Below are experts of layer 3 (counted from 0) of a mixture-of-experts language model. Rows are named router (the router's row for the expert), up (a neuron's input weights, with its number), down (a neuron's output weights, with its number) and show model dimensions 0-255. Each number is 128 + 24 x the weight over its row's rms, rounded and kept within 0 to 255. Numbers have three digits each.
After each expert's rows: "comes after" lists some tokens at least twice as common just before its tokens as in all text; "gets" lists some tokens that make up at least twice as much of what it gets as of all text. This comes from a sample of Wikipedia text that the model never trained on. Tokens count by the router's weight.

# expert 55
router:145111131112104139161123129118170137129134101141087099111128137160114088116116126116114107094112120111142089153096102144147121146140140127140064109126109149128095129125122113142094142132117123102148136095087133150108120123171132166125080158129107144159125100079118141139142157096121112144163125116191141127190125170146155125092156159140109124121107125103083126112134077129107104139090167126126062171159136104170137133125110122143117088109137137120161159115109124078138159134131134130073119047143083134118140142206157132112092167115114126096139155160105079120171111159166184110134091121100119124131119166138113149130139111121141143102103136108138124131126101138117130110123111134104136138142135118127126114109170115128107141142117096161117094137126140142143130163126116
up0:128124106127120121157145132144107173117108151129130127181132096145120118102088102088142153120160150141120144124125158155130072121104165108163169131162104120161110116151126168106123118118091141130108149141118109102127113117137137118125167126110083144131133110120182141168077155113172105121105141116155095133155121132135121143146146115141106109143101128153127138143155102160144081137101096068132106166123125109118107088103114133100136122130127129115104128147127115122113139092115130139122134128111088087125141109104193079097147141156139131100130133124113094118143127131106124142134128163142083163134137175157145035152157114151180141142097110127102101146162154151080127106100092137125179139114141101147138126129120124139179089156087108155088135162156129122106133125113159
down0:129176141127156153123151113114162108093150059149112126127113132120126154144103124093140118077069175129154161128124127171156123125125094134123101139135104119173129152141133154090155136118070144138120149142132135124155108127140116134128127163137107094127129142145120148134078122094136135139084135112175139147134150138110128152128143135173130144155106113110158150129142095150125099137116126161106115117145165173091120149147095131154070116136128100127150188111132107119177108120099127132131163150102107106125102108131113119130133086145155139109085135129132073122160105179163125128129082062125122148167150126123130111108139154149128173125115117159151141137138141120158117104100137092099148147108168106133151099138071177117127101127112122178081120160118152112095133124138143
comes after: " (", " \"", "\"", " /", "(", "/"
gets: " (", "M", "P", "(", "S", "R"

# expert 54
router:134120111120156134101116126119095110151159119141128144124111103082136116141085139079158165082107138105158175114072172133136114121166127168103137184127173115135095146102110108144111128126123120109137101120134145133129144117113127123125111118161101129143092169119122073117131160135165135112102199144147123127108135111090115131083107099119137164173112112129148116127076144133121095130137115117117121128139109158107095145131156114112152126140132090136157100107073092126116132140101139104064151114116112118159104124103102158151146145115152147121139151129146118150148121142126081148101147140123139129130121134152099126143128143154100155109134097159097131147201124119130099159175116131131107104149149130115182107104113110134132140103109177144123202107166101102090132163144106
up0:131114080135144143134137152126115130125115125168129148144148129104164143125085134132085128106125122119141144173119154116108151141134144140088120135165133112110117136117136123104131151132106157134145140132126134137109194117085119121092138161111113163148128104105066092156131129081095131149118124138115150135100094116124095101087112121115136139124154125140135117132112166143151103073123126135132089086180098121108139088097134145146108161145116117157112127169125137140108111137123056094118141144099118093087121102135081163117171164115120087113151125128130125120107134114095101094119134161130105073136126148084067145158123101113128142110076105171093107146134082098125115154162125152134103157144114156157128155134127089128158143160145202131172139094130159126117133124145123
down0:143098097131123152157122108148151131161118147128087095133128130140115123089062092113110134121143124141086103078112140115121101146101118154110129117098109121120118149105119103131101103116113146101130150144170135156121098174086146148108110108105159145141089120078132123147116081083104139105141130129148136136135091105116101115164138112105122086118113151189090129155135183167110107094163149131143132121100141104140117143132119171141157113075139144131151154144153180160143165111168153127128110139130160126139142129157119100114140166175098121135119148145111144125110145168106139066131120119141148147192115145119146137119139181093156152098123112119123134097131145125127096128116136153134101146127170140135140120134084108149148153125129179077138118114123183168120114088143145
comes after: " ", " N", "N", "E", " W", "R"
gets: "O", "N", "R", "S", "P", "E"

# expert 4
router:134095133161145132110101132095130086175119121135136115105121142119156132094142118122126104087120112137116119145123120172109135132151088127136149157134121088111176133126121154125108143126146114106090100084094190201166124126123142145178107159118145152121076138120116151100089164068082150121145157146151144130139122159145154158091114084116066125133158133140121082122114181138153113132108144133157133087087108091134101100131109114134119130100087099167152124138113156168156130148122135121101116077116149148145093145094098138110131103103113111156091133107113131124119117106144115119154120117138141116137101093103101120093118126108115177140141126172100109128131136140115163151133129114127119135130116161135148131103168148141127118135083102160149152100084155162146092140157136
up0:119103105134171117123133100099091081120196044138118171129125153085131142165161170131137108129107120113131116167129125159107105132125129134125143119111108131097142110155152111110176131091123119142120107140154170144118113119099125120119146121132133138148139156128092115113148099102111124145127112162119132169131114122169107132097076149115139135133124146144120138112148145137194117097084165157081117138140127120163128125147129117154114149163085124117116136123116110132124109126148134155159114083107115119131096143123125135104112154111117101094137158143143195125149153095128090122079153103143050119136144129103104186140088112162141103173133109170110135156143108120136131131172143149142110117133110111159148159122144159134123133119153084098092131107139093099159116139127174
down0:100109097100161164157141135117126113113135113118118125146127111123137129116132117103106123137112139138189117082154136122139090110157150109091130162103149089123114138095121095153102084117115098155123108103117107130133147117103138143132100169106135171125137136115111101151119145135115128091139185107190091089156132096133147104136156126138075131170114121143115077122120078179096164158155114073171099109104129151110139180104116113161132124112111141164138123134105132155133109112082122077097125152142135148128108076091113102119122146128169133107127145096154087144110145109159129118131167157093089173111090117138136099081144127150130151110124108128131130122109136147159119149149136109111126123111184119127121107103122174146158165120087155112143130086097128105125129134126105
comes after: " |", " United", ",", " in", " South", ":"
gets: " |", " N", " States", " USA", " China", " France"

# expert 16
router:162157141092161107137089155145116135155137121108107125116121095193075146103132143082077135087079128161128147114101144146117141113141173176118132108099129155122138121130081111156135129115127091120161140157124132166133163116149120137108138158163125128158156093123118135168138113108118155131094113152172131138097174130167150125131133118119157134117109124130103124112136147110077117138132124125159107206120109101145129127099102118164129124122134139114124145128116123066139124151142095149109102088120109148135132174172157113165154128125163105125109093168126114122143138127126146111135090114108141113210142150119147153101131103151098136109090135150125163163126127148169108129121129103092124142112115118128096158122179126109155152166119122175112106181138114120141151148139114
up0:146139145090144162119108103131090129153135121123109149077123121100174104158105102081132135130119145096152138156077149116125153150170137105110156149141150126157125149172133124149126144132128129104144128097102134140091119086111099161155099093127131116138083128160111119091147135109154083103137167130125145137122138126135128176128109129084140173163101105126108091109077152136126142151070126111096121195149161173133116146117144146111159137095147127140151098130117149128144120116100118084118133071154103123161092100122129124096084162115133142131131139184088159170146132127174111158093132134120172131143149136124136134134147163123150116125134119129135087123145112121125156111127134124141085133143144129094153118139096119160081126096137103107078178146129117167093125150130146
down0:138096101102137118111126147107124173139129096102122135083103097148060102100120158110115132143112178107141150155109102092156165140134117105128116118091126116163144103120138081129129090164149146095123134146095143112118151160139135152122122118121120099127172087139104117097181122153125133129154149125134100139134127103146125123139154126149129172114078109127142176136113158162097158104099124131118143168139120133161120142114139151147110101102120129131113126140105105118144155133163128115153140055129142098140098106137143175130152138135118153155178119134118147122085126121143174099113110152145142186079131095155088116123160155090100122095143061119096083112112130160122110178132107128131157083131130099117135166117152139094139106154104137115105112150146129172129153157122127
comes after: ".\n\n", "\n\n", "==\n", " =\n\n", "\n", "===\n"
gets: "\n\n", "==\n", ".\n\n", "The", "-", "===\n"

# expert 23
router:128122121132107138179151118121103151144112122088101187166132149110125136114127147107154181117114172114134117147091150152125125118078150127137157142145074115105107143115145112119133087098094113133136126133118134135168094112100126100130126117101074106124138113097161101127121126119157091127090170120132115147144115157109118106142107115111112118116110120218154100155145158110147114132102147118110131142159100145125079151147125145042121101145139099143118120106139107164125145132133130111131150081137117133114133115093128098120136160143149070098166150105117115110169095157121142128132104170137100146110136111188155090160152090122104122146104122099120120104118109147093135121138065132127134106140138123153145103110116133157141142120099136103128180147164095091117091146123138
up0:086154085149109156110089097147054125092149157143152133141138095144127171122107119116100135122160139047149106136143155141093115106100128153123120133153153108125166138114150153158117178184107130098146166112120127164114122108205109110094119141144091158116146140101107095099102110116131114124159134126094121128156114098199135092088113137146127157163131153149142136128122153143129108117121141081144149103131158142148124132102140107107098166146119121131117145116125144110095137076146138118096133124127097147148121143111160122099165155159122103120127148145114137145129108117109099092108143130135120114170147159113120087126097119130136144118121087128164139139131134111105098129109118128112119150160078107103174114108158111138160135097134188150135160117138100135111116135164104
down0:135125121129150142128109099131163132123162131117120136146127130112124122118149103151140106100106127111096158101106117138117115109122123099116133108119139108139116132115112150123137107112132114128151123112117135124127106158092180127127100126131118156133086127148143112176151126127122125081169094117135144136129170129099142159156149163106145142157137095128159135102110104135090131127142119138134069156150117118136126101207104118163107132148133149107116110109133114104156102108173141116128120113060146121146086139112147138139138110127110188133121134160106113061149152128166152132114094084142097128142140131147084201094126148132154147118101124153146148146144120096151109121079171080125095193146176071103146135067144134098118123126154163115131117122062116136171150119154129
comes after: ".", ",", "0", "–", "8", "′"
gets: "th", "000", ",", "0", "5", "8"

# expert 58
router:170132140126101137147103163135116118158119119118123113176143135114102101118119115124146156126178140100144122091181122142084133115174149093151118143161101134125129145129165138134115153127124132160092091128152119128109111149106103136105151119158109165114116143160148124095120149138146108115113150154152107149139091136157157119138120127149109099119140146200123114130162112123123112140149106146136116134097135103163138119140137146135112135080167131106145138119070152132156127073120090123130141117074112173160141135089129122107146101113120103180138177109142152136109144147130142136164121112170142083126080136138130152127113089157150188114106143087097162138124110125083114101157084136137105129118097148111158099148118157151115100148100070065126090151144119131109160139167140
up0:127130131159176125146129105101090157144143117130120102151124184122158158141109110093146145150118088098138096205118127136123151147150118126141133127110125173103144137177136130188123136118142120117144117097133167155159148137140137146105136147152141141157134140116148193148134132138111147163132150129119141109110147095150156134136113150101128112120154103125115068246131157104095140113145100137073110115128160116130124120152109154119145129108144131121111155133120130116121142114094127111121139096135184135182156167131177136134148131103137104117164108129139123101096131113160097158136141144155108154153147105189104095153096108138140128120135071111173122136104155142136137116118130164115154121141131112153133146137137176133154116103114131156113147114106116078109096132136131
down0:116096132160110103176095153110132131115129120133129086142191121129125154095124110143104118167125140129176108093160118129106116090158145136111110124200099162174119118140127166141089142107121163138147122129110135107119132164165131125154115158112135178105105138132136100093152098166096129145151133161118147145138175153100162115106132112166088105100114142148093121130130154078143161147161132143134125138109091125179133138155123111115142102123142171090104127145191099121080129130168114142137120155144137140160110147127096117154109119114152130173121126128132133151081149164118130160168121127106152133112127139104141112093115144146108094146150114106136122114130133080123144145117128135115123105130090144130129125154160099095111169191166085086143152143085108152139112127154125
comes after: " |", "2", "1", "3", "0", "4"
gets: " |", " and", " ", ";", " who", "."

# expert 3
router:107146076111099111154149110127122151147107117151105158128098056129080118129136125124171133090149108101134107152083153146137107118140121118145137105117145141090125129141169178137115113147116147110112115120126100132148108115086098110137150113119121117087111099097150087152111157109148140157086144138176136141151146140144139150105095119109117107177136119144137122143101151156088152113093106118125131139151117104125087107147078075121123137173120121143093128115148088124109091149090166095082114073127098070134125102104129098086158168106120119095143124124155128129164108123113121127143132134141120127153141137161165047143138143139133134118122158127134140114195126109152142152107127164146142124117149123139154118086158155156154095139088126122114123166128136130121094143111145
up0:118115109135112132107109124147128104086139157126129113139131107131124113119133126141129132118255112141122110129112139140142078125114128146131131118184137131144146162095120139137122154125154139137139132118116117125109140146119133124134135156132130131121141109124117110138170157137096141145132140126113164144131132154159157138121127114138106145144128152112112137132138129141140083156094106146140111139159108117124123135157136090128138127129141140138100153127157141120135146128109144110137107144113094113107099110115109126162149154148105129124107118115155114132125134136149115112099131125127116156096130167104152099103135134137126158107124138179120105151152119114127110099155140137104117114097108146161119165131158176121130118188150123168115094128139133159192105160107134
down0:121117135125134152131066128204114113136100109094168132081090137183111182142121132100118100108106121134139092127134146119137124139100122089153140083129073155146123116111143098142157134109144099153156077176171135114151136154127139129158090069150149126117137135169137151101170111127133119170121187107096122098108137138146116154139135095122099142072142163145134141112152151122111097135130111136147126146154136115115147121124121124124168102146098130139141120142124136142087160114104166129113116096129114127109098092143127131130108160140118130082105141147152147121135109126147102156112174175139154110112132137142094158109117153107130105147119138145103090118117112159144118163124075159157112117175127110130074140087170151158132133117130126123109065123107124125144108145151145
comes after: " ", " (", " =\n\n", " $", " Men's", " Asian"
gets: "201", "202", "200", "199", "198", "197"

# expert 48
router:137128107127151120147102135106141182129116137118128119116157127132142130134110131168165133143150090186138140081140166080113133123141113145101127110156122080155143146108177134140144144105138151140143149121098143147102120078120128121096154099147154131089107138137126148157092141158150110103115087111139112140128116117144148079122167177133145102113155145094119126088154142096126144104108138143105121138102104143137129138162145163140162179117099157164172090094115135111128133135160161141144133133118152130134115141107099138144135096113100198159129139115128082121139141133152126128124124124122093143093078112091128110139155128134154121145113147163100123119138083110145150151104128081155155171107131126119130104151125103126100110099165160157119106123108113178168200131196160
up0:144138143104151135119129160126119137129091116095125130030109118143118166119124104094197094128127128078134135120112105101129119090082087117123121132121132100126159155130094110108112117127126090101175163117087105136096049142129142138197101117139147121106168126136180151080131144177131109140150154116118134106145153092155125150138120124146134121118134156077101127136136147145133144103174189153145147129144150112120119152101119123129140121137140118107134150139139145125173137143112151102117116112130195123073068130171143147140110142119134122117141095165097122086113110107150134106138127161162125130168142172113142133124152153097157131137130113132135142112115122160117127149091123127122122143080149123122119131092135132108122140139123128119133128135089093115147123110140172
down0:118100128103131121078131144137110111124134086138143145185140125140145119127141106118129120104095146138120114141133120144147111118134133169103155127117152103149121156132122122114110153096146076123121125090090122122117129135125159093152113117124105027131160147138142154127124126132085140160154133132102166148132107098189124100090125165123131096096177124116061091128084094132126155145137123175093117169144138084117088158100113148147112106141144149112120117107162154145144153191134129098119133158144136089118102108160131136154098131132134136119108093163155091139117112148105115094151107122111138123115124084127122103136121121168143137171138128128159113140124132151122191146166114153121085096152144116141112113089121121102117088140148131109104155167106099144102085148120162
comes after: "|", " on", " |", "On", " due", " On"
gets: " on", " ", " to", " off", " out", " from"